Weights of a small mixture-of-experts language model, trained from scratch on English Wikipedia: 9 layers.
Below are experts of layer 3 (counted from 0) of a mixture-of-experts language model. Rows are named router (the router's row for the expert) and show model dimensions 0-63. Each number is 200 + 30 x the weight over its row's rms, rounded and kept within 0 to 999.
After each expert's rows: a language model's description of what the expert responds to. This comes from a sample of Wikipedia text that the model never trained on.

# expert 29
router,164,211,193,270,175,219,251,217,244,188,232,228,180,225,218,200,204,201,220,202,135,206,246,202,231,199,245,177,186,264,189,232,193,171,210,124,237,137,171,155,145,252,183,246,223,183,194,210,188,174,169,227,226,183,236,128,210,210,230,246,231,203,202,182
Description: Table pipes, articles. Pipe separators inside wiki tables, mostly after a number cell; also the articles an, a, another, and comparatives such as more, less.

# expert 49
router,154,277,175,214,189,236,189,172,221,218,228,166,262,224,235,233,149,225,232,201,153,231,219,186,234,139,221,206,196,218,213,198,216,202,239,190,219,160,193,194,154,279,161,233,239,208,206,205,249,201,223,248,216,208,227,133,243,212,278,211,181,218,253,140
Description: The preposition of. Mainly "of" after a noun, as in length of, part of, Battle of, plus some in, for, on, about, between.

# expert 24
router,202,247,200,217,186,226,228,226,226,217,205,235,220,221,219,229,211,223,217,207,192,234,221,193,226,163,158,195,162,246,197,238,224,209,260,181,244,166,180,190,189,236,168,230,200,186,206,184,254,187,187,191,230,188,240,147,231,228,202,205,188,234,236,174
Description: Table cell separators. Pipe separators in wiki tables, mostly right after a name, club or team cell, plus semicolons and dashes in lists.

# expert 27
router,188,253,183,231,183,230,201,198,222,233,193,214,211,252,218,217,166,247,224,178,175,245,220,221,220,191,173,179,198,226,194,183,207,141,199,195,266,173,171,186,180,215,130,229,203,209,185,216,230,150,173,214,224,189,225,163,245,208,206,202,212,178,215,144
Description: Surname endings. Surnames and their final pieces after a first name or initial, e.g. Smith, Jones, Wilson, -son, -ović, -mann, Kozinski, Fowler.

# expert 11
router,175,191,212,191,185,213,206,225,239,237,215,209,198,236,238,190,178,208,257,207,196,219,214,230,240,194,221,201,136,251,212,232,183,153,233,186,250,168,192,181,181,235,223,233,196,176,215,204,245,176,202,222,201,154,210,137,237,259,244,231,231,219,252,194
Description: Roman numerals, single capitals. Single capital letters and Roman numerals starting a name or word, such as I Corps, Louis XV, Alexander III, ECC, IKEA.

# expert 22
router,160,261,161,202,195,225,204,208,218,219,250,213,235,286,231,204,172,216,213,191,201,224,230,204,208,175,184,150,162,209,190,222,237,216,238,158,232,179,175,164,186,198,172,221,156,167,225,192,255,178,198,197,235,167,218,164,220,207,249,193,239,222,207,149
Description: Word-final fragments. Ending pieces of split common words and names, such as -ing, -ation, -ject, -ift, as in Painting, facelift.

# expert 55
router,145,248,170,210,164,214,216,226,227,201,220,188,261,250,251,200,176,218,219,206,121,241,226,172,221,164,211,175,180,266,175,220,200,214,219,138,241,193,173,209,183,213,168,201,228,186,202,261,211,152,187,215,226,193,238,189,201,242,226,197,232,231,251,212
Description: Word-final pieces in foreign names. Short vowel-ending word pieces finishing non-English words and names, often Indian, Slavic, Greek or Japanese, such as -ali, -a, -u, -ika.

# expert 35
router,182,206,161,198,214,194,249,223,217,281,207,209,225,243,217,224,206,222,229,200,152,199,241,259,206,167,189,205,192,232,160,236,178,171,227,209,246,182,228,204,178,245,189,247,216,176,191,170,191,189,173,226,245,189,257,139,192,221,225,242,200,244,260,138
Description: Non-Latin bytes, census text. Thai, Tamil, Cyrillic and other multibyte pieces, plus digits, percent signs and words in census and population passages.

# expert 10
router,168,213,199,214,184,193,229,217,255,218,261,176,256,228,226,230,215,245,179,177,199,174,252,203,233,151,212,183,190,275,221,236,208,217,223,154,244,177,153,255,172,269,166,261,191,176,250,257,198,216,206,218,206,212,209,164,195,207,235,230,200,211,285,161
Description: Stat table separators. Semicolons and pipes between entries in sports stat lists and tables, plus section headings like Career, Plot, Results.

# expert 12
router,168,201,197,236,161,207,242,199,214,266,232,220,215,210,238,219,194,214,208,164,192,188,225,197,238,133,235,224,163,259,191,222,260,183,260,167,197,171,194,188,135,258,149,219,236,178,233,230,237,194,225,195,249,171,234,144,201,208,225,209,251,252,244,176
Description: Capitalized name beginnings. First pieces of capitalized names and title words in names, places and tables, such as Al, Be, Se(ville), Let, Gr(igory).

# expert 58
router,162,216,193,207,188,191,199,192,231,229,201,208,265,248,253,251,193,240,213,225,219,219,224,209,218,150,192,193,197,237,207,204,219,178,206,152,203,175,196,192,174,262,125,225,216,186,212,181,222,139,198,224,239,181,213,142,215,220,230,161,229,218,261,191
Description: Digits and occupations. Single digits inside decimals, coordinates and scores like 35.784 or 7–5, plus occupation nouns like politician, footballer, engineer.

# expert 2
router,141,233,189,216,178,197,241,191,226,222,238,169,193,212,228,203,200,197,187,214,192,203,213,178,207,177,212,196,150,236,194,209,235,179,227,176,251,199,180,221,174,232,168,234,189,192,189,156,236,191,239,243,238,162,245,103,227,210,240,203,183,202,224,147
Description: Table numbers, quantity words. Final digits of numbers in table cells, especially vote and sports statistics, plus percent and quantity words such as %, most, million, more.

# expert 61
router,143,224,192,205,140,231,210,199,202,204,207,186,225,222,233,263,140,231,250,214,194,238,194,215,192,180,190,184,174,228,223,223,219,191,227,175,240,175,183,207,151,239,178,243,194,175,234,269,217,157,204,254,221,229,220,175,201,213,224,211,184,214,217,174
Description: Table pipes and at. Table cell separators | in sports stats and minor-planet lists, plus the preposition "at" for places, times or levels.

# expert 32
router,191,226,166,241,175,242,244,198,220,224,246,187,236,232,232,237,194,243,227,213,159,223,220,204,217,169,210,195,178,229,235,205,225,229,220,203,216,178,182,120,180,270,202,214,230,230,224,219,252,179,218,202,235,211,220,161,246,244,236,205,191,216,219,155
Description: Linking prepositions. Prepositions linking a noun to its complement, mostly of and for, as in Hall of Fame, Office for, province of.

# expert 14
router,198,259,195,229,160,207,225,205,182,216,203,223,253,240,258,193,158,221,216,204,186,233,229,211,229,177,178,189,212,237,166,189,212,183,238,146,243,189,223,185,182,234,191,242,242,206,195,240,256,159,195,234,213,143,268,186,193,230,165,226,239,222,234,155
Description: First names. Given names starting a person's full name in cast, band and sports lists or prose, such as John, Robert, Michael, Justin.

# expert 19
router,150,222,194,200,185,198,229,245,239,270,197,210,235,253,218,267,203,255,202,198,196,220,197,228,226,173,181,170,189,204,199,220,246,165,224,181,230,156,211,168,163,227,186,229,204,200,163,208,231,196,190,216,242,197,252,154,225,215,220,202,212,193,196,195
Description: Nouns after an article. Count or measure nouns right after "a" or "an", such as area, number, total, rating, age, plus compass words north, south, east.

# expert 37
router,192,223,182,187,234,205,257,206,215,244,211,235,203,199,210,230,169,226,231,158,169,215,205,229,216,199,159,165,156,252,179,227,229,190,237,217,227,160,178,193,202,208,195,199,211,191,195,221,261,152,176,219,215,204,216,150,249,216,219,232,206,199,208,162
Description: Name parts before heads. Capitalized words inside proper names right before the head word, such as High School, International Airport, El Paso, Grand Prix; also Thai script.

# expert 17
router,164,241,198,224,181,233,222,213,223,204,228,198,235,230,202,217,175,232,188,210,190,226,183,226,194,150,181,201,165,216,216,222,199,189,242,176,231,189,201,191,179,229,151,204,226,170,220,223,219,207,247,210,227,171,255,137,230,193,244,252,177,211,254,195
Description: Plural abstract nouns. Nouns, often plural, after possessives or adjectives that end a noun phrase, such as appearances, positions, effects, topics, roles.

# expert 33
router,164,259,180,219,185,238,195,204,230,249,212,221,231,221,279,226,167,201,205,225,174,173,240,225,183,193,204,206,197,290,212,206,214,177,232,156,219,184,211,239,179,259,157,254,202,192,202,185,208,199,235,200,241,186,210,163,193,208,226,221,212,188,227,176
Description: Number separators, ordinals. Commas in large numbers, dashes between dates, decimal points, and ordinal suffixes after digits, e.g. 6,000, 1841–1881, 1st, 3rd.

# expert 50
router,168,263,219,194,128,209,230,227,218,252,203,165,246,230,247,213,171,242,209,198,212,210,210,177,220,204,215,216,198,255,206,231,205,170,268,152,234,194,162,147,211,215,180,244,211,174,188,228,222,185,189,214,231,208,252,156,230,251,183,203,172,220,235,174
Description: Table name cells. Names and word pieces in table cells of results, sports and election tables, such as Democratic, Chevrolet, Haleakala, Purdue, Candidate.

# expert 16
router,158,251,175,200,180,200,209,162,210,244,208,261,237,243,242,175,198,202,219,254,164,228,176,214,200,137,213,211,191,241,196,244,195,190,241,158,201,155,173,173,189,197,213,184,207,188,215,227,211,195,209,217,220,193,223,121,199,195,196,196,193,226,234,170
Description: Ordinals and placings. Ordinal and ranking words after the or finished, such as first, second, ninth, last, best, silver, debut.

# expert 39
router,181,238,183,226,160,238,192,211,206,219,235,227,217,221,234,232,169,201,208,209,157,183,216,214,189,154,197,224,190,262,258,216,197,167,232,160,216,197,202,184,198,241,156,250,222,196,207,245,246,201,180,218,204,220,200,174,222,235,244,250,223,238,227,167
Description: Pronouns and such. Pronouns and determiners like it, this, such, them, these, same, himself, often after as or of, as in such as and as such.

# expert 38
router,130,227,208,189,201,211,214,201,188,238,202,200,227,197,229,209,164,214,200,188,205,212,192,195,180,145,197,198,169,246,237,199,174,157,221,156,256,187,197,195,216,243,172,221,216,165,226,204,232,155,207,186,223,178,268,175,223,238,210,205,204,198,259,162
Description: Years and dates. Final digit of years and ages in dates, plus month names and century, such as 201'5', 196'0', March, century.

# expert 34
router,172,207,200,240,191,211,178,227,225,236,226,235,235,252,210,238,168,196,202,209,192,209,229,225,254,207,185,157,187,296,242,255,237,190,258,161,243,154,183,212,193,271,184,226,267,218,176,203,235,193,196,213,230,181,225,199,210,220,201,195,248,213,219,118
Description: Commas after names. Commas, including ones after ) or quotes, mostly following place names or people's names, as in Washington, D.C. or Quebec, but.

# expert 45
router,183,228,193,219,215,232,180,207,260,239,223,211,241,231,225,224,150,237,188,206,175,241,197,238,231,174,158,193,174,262,218,193,234,117,205,171,227,170,182,193,205,250,184,235,236,211,199,227,260,174,216,211,205,164,206,110,232,226,253,158,188,203,240,166
Description: Closing brackets, units. Closing parentheses, quotes, braces and semicolons after words or numbers, and unit abbreviations after numbers, e.g. featuring X), km^{2}, 30 mi, kg.

# expert 4
router,188,227,204,210,188,264,203,226,226,251,211,230,218,228,200,226,159,219,228,171,175,250,190,199,241,179,223,201,200,246,205,230,213,172,214,121,214,174,181,191,186,182,204,189,224,175,199,198,224,180,212,192,180,125,220,172,184,174,238,178,235,214,202,146
Description: Table row starts. Pipes opening markdown table rows and separator lines, plus leading digit 1 of years like 1988, 1955, 1967.

# expert 26
router,170,233,205,222,178,229,192,199,242,257,221,229,220,230,223,210,220,209,218,254,157,232,177,213,229,176,197,189,149,198,239,175,200,172,213,165,227,170,198,215,163,229,163,238,229,170,164,200,198,199,215,218,199,198,255,134,213,234,239,205,227,198,211,188
Description: Lowercase word-initial pieces. First fragment of a longer lowercase word split into pieces, often a prefix or stem, such as precip, mechan, bl, sl, pre.

# expert 28
router,160,229,211,203,153,233,204,199,212,191,222,231,196,269,242,217,189,182,197,192,169,237,198,210,223,143,194,168,175,237,196,214,213,213,229,175,276,182,189,187,179,279,158,237,204,142,225,200,181,183,208,223,248,198,244,197,210,205,234,202,224,204,243,190
Description: Asian name syllables. Syllables of Chinese, Thai, Persian, Azerbaijani and other non-European personal names in casts and sports tables, such as Kar, Ma, Hong, Lu.

# expert 1
router,182,183,183,191,176,213,234,227,220,182,203,182,201,202,226,187,189,228,207,193,183,192,216,166,216,206,154,172,215,248,228,186,228,189,238,180,236,179,177,160,196,247,169,228,214,174,205,222,262,174,209,267,259,193,229,187,198,211,235,211,235,224,250,140
Description: Section headings, approximators. Opening == or === of section headings after a blank line, plus approximating or comparing words like about, than, over, around, between.

# expert 52
router,190,224,190,223,202,198,203,199,205,239,237,176,202,238,239,229,169,226,232,204,205,215,179,228,240,210,225,154,222,260,190,227,229,216,254,190,221,225,219,195,140,281,233,242,232,197,221,243,223,212,214,235,217,188,237,128,228,223,189,248,222,221,201,183
Description: Time and place prepositions. Prepositions in, on, during, until before dates or places, such as in November, on 1 April, located in.

# expert 42
router,175,214,192,231,166,204,217,210,231,192,231,207,243,241,239,223,194,245,204,215,195,203,193,182,192,126,214,196,181,234,201,203,193,155,251,174,249,165,218,169,186,224,137,225,217,183,218,205,235,203,180,181,285,178,251,150,192,243,241,214,235,223,231,166
Description: Space before numbers. Lone space token after a pipe or semicolon in tables and stat lists, just before a number like 23, 0, 3rd.

# expert 62
router,183,202,231,201,162,206,213,202,255,221,252,253,216,208,201,239,199,222,204,203,158,178,191,202,197,171,191,190,167,224,247,226,188,152,237,189,224,160,168,154,162,271,154,258,240,155,170,209,199,141,208,170,222,185,256,143,204,198,248,222,265,169,235,182
Description: Capitalized name onsets. Capitalized first syllables of proper nouns split into pieces, such as Ar, Bar, Par, Cor, in surnames, places and taxa.

# expert 51
router,187,255,200,216,206,215,187,198,214,219,179,217,198,203,238,208,185,219,226,222,185,220,190,213,220,183,190,250,165,247,236,194,243,175,268,158,274,165,160,176,200,208,139,225,208,215,220,226,241,200,205,176,222,159,242,188,251,230,197,226,214,211,181,191
Description: Place names. Country, state and city names after in, of or New/United, e.g. found in Australia, United States, New York, London, Connecticut.

# expert 54
router,200,243,175,159,209,201,207,188,246,190,235,234,227,244,205,190,203,209,182,215,213,239,230,219,198,168,200,186,156,267,208,210,238,192,220,192,204,207,171,175,134,261,199,216,222,199,182,202,220,173,218,213,204,177,226,187,231,258,213,224,237,185,195,143
Description: Numbers in identifiers. Digits of route, highway, district, model and chart numbers, as in State Route 650, Interstate 75, NA-181, number 14.

# expert 18
router,168,239,176,193,190,224,209,247,225,218,235,229,221,229,212,231,151,249,206,215,189,228,163,236,238,160,164,177,175,213,215,208,209,189,209,144,209,165,184,171,215,218,172,208,193,192,260,203,243,137,209,197,241,182,221,139,235,189,217,191,205,194,245,189
Description: Name-final head nouns. Last word of proper names of institutions, events, laws and teams, such as Cup, Championships, Festival, Act, Railway, Bank.

# expert 5
router,202,240,146,205,193,196,186,203,228,218,234,234,231,241,238,244,195,206,206,201,210,223,210,208,194,180,183,166,166,249,212,229,255,190,264,212,239,165,183,192,138,256,160,222,200,200,244,197,228,181,184,172,216,209,214,166,231,217,253,218,204,187,223,169
Description: Final year digits. Last digit of four-digit years and other number endings, before dashes or closing parentheses, as in (1974), 1895–1964; also Thai letters.

# expert 30
router,100,238,191,220,165,235,172,234,213,176,243,205,234,242,248,211,169,216,185,210,135,198,228,209,190,176,219,204,168,236,256,204,179,172,207,172,246,165,207,184,217,230,160,263,216,197,236,198,189,173,211,211,218,200,229,183,203,192,219,209,221,207,258,166
Description: Inner digits and pieces. Zeros and middle digits inside times, years and amounts, as in UTC+01:00, 5:00, $125,000, plus word-internal pieces like als, ists.

# expert 20
router,200,211,157,232,174,245,224,172,253,185,217,245,179,165,206,215,209,201,207,179,194,210,169,212,215,173,195,194,206,268,185,244,240,212,211,148,239,216,185,166,163,251,147,239,236,235,217,184,228,150,201,190,236,216,247,151,231,210,210,210,233,221,210,189
Description: Infobox colons, regions. Colons after field labels in infobox lists (Occupation:, Died:), plus direction words in place names like South, North, New, and including.

# expert 36
router,209,253,177,225,159,235,212,217,259,186,212,216,198,205,232,184,143,222,192,203,160,217,232,181,205,182,215,175,153,247,187,199,228,174,264,195,251,143,155,155,183,241,153,237,203,190,215,260,214,175,208,195,284,181,181,188,187,186,223,207,214,213,200,148
Description: Mid-word foreign pieces. Word-internal letter chunks in foreign or unusual names after an initial capital, such as Oaxaca, Kippur, Allsvenskan, Kuroshio.

# expert 25
router,209,247,156,228,170,243,179,249,235,214,219,224,224,215,224,214,192,243,267,192,210,222,218,183,236,169,191,193,142,273,208,195,206,151,235,197,255,172,156,162,190,288,165,236,239,194,191,204,235,172,190,217,244,192,248,138,236,227,224,184,199,209,219,173
Description: Capital initials of names. Single capital letters or short capital pieces beginning a name, often after a hyphen or space, such as K, J, L, Sch in Leroy-Jacques.

# expert 59
router,210,241,154,199,201,237,208,199,195,260,247,243,235,220,203,204,197,236,254,204,175,250,227,216,236,173,179,159,197,242,267,215,181,172,270,179,240,146,169,201,207,251,184,231,233,217,194,216,206,143,208,217,225,145,228,186,228,216,207,236,240,217,191,195
Description: Year-initial digit two. The leading 2 of years like 2004, 2010, 2017, other leading digits, and words such as up, round, half, down.

# expert 9
router,190,240,149,238,188,176,198,185,248,242,256,215,213,246,214,208,186,194,213,171,168,214,188,183,210,180,223,198,212,244,214,198,182,169,231,170,212,167,144,163,123,236,193,226,211,191,193,214,214,191,209,236,223,161,229,156,205,230,232,192,231,232,257,145
Description: Digits in tables. Single digits in years, ranks and numbered rows of pipe tables and lists, e.g. 2009, 13, 29 August, plus table words like Win, Loss, FW, MF.

# expert 47
router,176,190,179,205,193,222,205,215,221,246,248,247,214,235,255,215,159,243,245,224,177,231,249,220,230,182,175,196,196,245,164,185,239,199,262,169,220,168,198,142,187,265,183,195,231,188,175,201,205,198,188,257,221,160,241,176,203,245,259,213,230,212,178,138
Description: Space before numbers. Bare space tokens before numbers, after "aged", "born", month names, labels with colons, or table pipes.

# expert 21
router,187,228,159,173,177,219,234,205,216,228,235,224,216,220,249,208,172,175,217,224,160,258,240,207,180,142,213,202,169,239,206,204,215,180,240,194,206,183,151,162,161,240,191,215,224,182,218,203,230,206,215,203,232,148,226,126,239,190,235,190,193,193,279,175
Description: Apostrophes, stat numbers. Apostrophes inside names like D'or and O'Flaherty, numbers in sports stat tables and year ranges like 2002–03, and units such as metres, km, cm.

# expert 46
router,180,217,156,189,174,233,185,212,224,213,217,238,206,214,261,226,213,205,217,231,245,253,218,197,214,206,204,181,225,266,202,270,200,155,219,182,214,165,172,182,155,244,148,216,252,205,207,244,242,197,194,228,248,191,220,192,187,247,261,207,208,190,223,153
Description: Taxonomic name parts. Latin genus and species name pieces and suffixes in taxonomy lists, such as -idae, -ensis, -atus, plus periods in abbreviations.

# expert 0
router,201,246,203,227,172,192,203,216,223,231,234,179,199,234,224,214,194,229,234,216,201,214,222,232,188,155,183,176,184,279,229,254,250,141,209,177,251,210,191,199,149,189,136,240,206,198,194,188,219,179,217,230,246,186,243,176,205,213,265,209,225,195,267,177
Description: Quantifiers and determiners. Determiners and quantity words opening a noun phrase, often after of, in, with, such as all, both, several, the, two.

# expert 6
router,205,253,177,198,161,216,221,248,259,211,228,236,188,252,254,207,160,236,211,204,157,230,205,172,206,192,188,188,172,296,225,195,228,142,223,162,269,181,177,205,151,186,210,211,244,197,220,196,221,158,233,224,218,159,224,182,194,240,200,201,205,233,220,179
Description: Definite article "the". The word the or The starting a specific noun phrase after verbs or prepositions, as in drove the, of the, finished the.

# expert 3
router,184,259,140,231,184,213,172,233,187,245,210,221,204,203,225,214,192,209,228,159,176,237,206,203,250,186,171,199,154,244,213,185,248,153,223,176,216,183,165,174,193,246,197,216,201,220,202,226,204,189,216,226,267,176,202,123,224,196,220,203,225,235,256,154
Description: Articles a and the. The articles a and the, mostly after prepositions like in, of, at, to, opening noun phrases, e.g. in a draw, to the Cape.

# expert 40
router,163,207,133,245,228,217,195,208,190,200,252,237,222,206,236,219,181,212,212,236,193,193,215,180,159,183,234,188,165,283,256,258,199,181,227,173,227,141,129,184,180,269,162,206,200,180,177,166,222,195,232,240,220,189,226,153,214,235,215,215,250,256,210,182
Description: As and initials. The word as after elected, served or was, plus single capital letters starting split surnames, such as G, T, C, St.

# expert 63
router,188,241,222,220,179,246,230,203,214,226,216,245,201,203,226,202,170,257,216,197,212,212,193,172,281,190,192,178,212,257,213,208,172,202,230,174,228,129,200,183,191,270,166,188,217,184,220,204,236,198,203,244,257,190,217,139,209,232,190,201,248,211,198,177
Description: Be verbs, passives. Forms of be (was, is, were, been, being) and became or remained after a subject, plus passive participles like found, noticed, released.

# expert 60
router,173,225,180,232,168,191,180,222,277,264,256,220,231,190,244,227,159,237,217,204,177,215,200,202,189,197,181,186,184,272,155,180,191,223,202,163,228,139,178,151,157,244,170,230,184,209,210,229,249,163,208,215,283,198,242,152,210,222,217,240,202,203,215,179
Description: List and title separators. Dashes, colons and bullets at line starts or between fields in lists, tracklistings, credits and tables, such as track – 2:26.

# expert 31
router,184,213,188,242,183,218,234,199,229,226,202,244,242,214,226,214,186,221,205,208,174,192,247,198,217,158,216,209,153,229,201,251,239,163,241,195,203,154,193,187,188,221,187,240,195,194,204,223,203,178,196,230,249,165,266,174,250,220,236,228,241,224,250,156
Description: Words inside institution names. Capitalized content words inside names of organizations, awards and titles, often after "of" or "and", such as Art, Music, Football, Naval, Action.

# expert 57
router,180,247,171,222,156,205,206,256,218,241,187,174,248,234,251,198,179,242,195,216,217,251,167,210,216,164,226,168,184,223,213,234,205,178,194,129,208,176,147,197,173,217,164,269,206,220,223,199,201,182,221,226,242,181,240,186,250,196,204,205,200,225,210,199
Description: Nouns after the. Common head nouns right after the or this, e.g. the city, the song, the site, the latter, the remainder, the company.

# expert 23
router,180,255,135,222,192,244,244,247,256,198,260,244,259,218,242,215,212,241,210,202,184,208,199,228,243,177,214,223,170,245,241,200,206,170,218,194,222,177,175,182,188,231,196,231,220,190,222,179,267,186,235,225,204,179,238,159,197,178,272,198,212,239,208,172
Description: Initial capital fragments. First letter or two of a word or name split into pieces, often after parentheses or quotes, such as L-antana, Sh-ock, mg/L.

# expert 53
router,185,230,188,201,171,234,254,183,252,215,228,229,223,211,235,215,162,197,247,165,201,219,210,186,216,156,200,150,194,265,236,199,175,155,230,216,231,185,174,201,193,238,164,231,222,156,231,225,233,200,204,206,255,219,267,136,214,238,236,217,207,200,206,151
Description: Opening parentheses, Romance particles. Opening parentheses after names or titles, before years, acronyms or disambiguation, plus en dashes and particles such as de, Le, la, du.

# expert 13
router,189,249,161,213,213,224,212,216,234,252,175,222,229,205,254,211,186,193,225,243,194,223,230,228,237,247,188,216,158,246,213,201,242,175,266,151,258,199,205,187,203,256,151,202,195,152,202,178,264,187,206,227,272,177,224,140,194,238,240,202,178,224,229,178
Description: Symbols and punctuation in data. Punctuation and symbols among numbers and formulas: opening quotes, colons in times or ratios, degree and minute marks, plus/minus signs, slashes, dashes.

# expert 56
router,180,233,191,190,153,229,186,226,260,220,211,221,216,231,248,230,165,206,250,221,158,207,204,229,196,179,184,200,173,226,183,227,220,218,197,209,201,176,210,184,181,252,201,220,208,172,182,181,250,224,219,194,251,183,249,142,181,238,211,217,245,251,260,167
Description: Periods and decimal points. Sentence-ending periods, often after a name or year, and decimal points inside numbers in tables and infoboxes, such as 40.6.

# expert 15
router,161,239,189,215,183,246,193,206,238,195,255,219,240,198,220,209,153,228,202,220,201,249,219,198,237,169,198,176,181,209,192,211,219,220,236,172,284,142,176,171,189,199,161,217,238,166,214,215,235,184,178,193,237,206,250,176,213,199,222,250,215,189,240,146
Description: Action and speech verbs. Main verbs and verb endings after subjects or to, mostly speech and doing verbs like wrote, stated, make, create, include, and -ing or -ed endings.

# expert 48
router,173,231,186,202,194,201,191,199,217,246,191,167,249,196,262,208,212,216,219,220,180,228,200,188,228,200,196,208,191,249,183,220,221,180,237,176,237,150,180,205,177,231,192,282,211,177,184,194,228,176,195,231,223,182,221,162,221,232,212,219,217,239,243,194
Description: Digits inside parentheses. Digits and words opening parenthesized content, like converted temperatures, years, scores and notes, as in (9.4), (2015), (heel hook).

# expert 44
router,182,269,198,229,177,215,194,193,200,225,219,237,217,211,206,221,192,232,252,218,165,228,249,175,266,200,172,170,178,254,210,202,234,155,208,182,227,141,146,225,159,235,158,195,190,181,182,181,246,192,194,214,253,170,192,179,201,229,218,200,249,205,227,142
Description: Year starts, predicate adjectives. Leading digit 1 or 8 of years, plus predicate adjectives and participles after was or be, such as able, unknown, sentenced, canceled.

# expert 43
router,184,226,205,197,180,195,193,239,205,256,181,207,209,189,216,213,163,201,285,168,164,223,229,168,182,223,175,199,208,260,206,207,226,166,233,122,226,175,197,188,172,238,177,216,247,162,182,232,211,213,221,252,218,175,236,187,208,205,244,219,210,214,234,157
Description: Months and time words. Month names in dates, mostly after "on" or "in", and time-span words like years, weeks, months, later, prior, century.

# expert 8
router,201,278,203,204,183,203,222,200,232,238,206,244,231,244,277,215,179,214,224,170,201,222,196,245,222,180,179,200,164,280,206,201,248,139,247,147,222,185,163,176,179,261,138,225,242,176,225,219,220,157,237,224,226,141,204,191,236,234,189,227,193,220,235,146
Description: Subject pronouns. Subject pronouns and relative pronouns starting a clause in biographies, usually before a verb, such as he, She, who, they.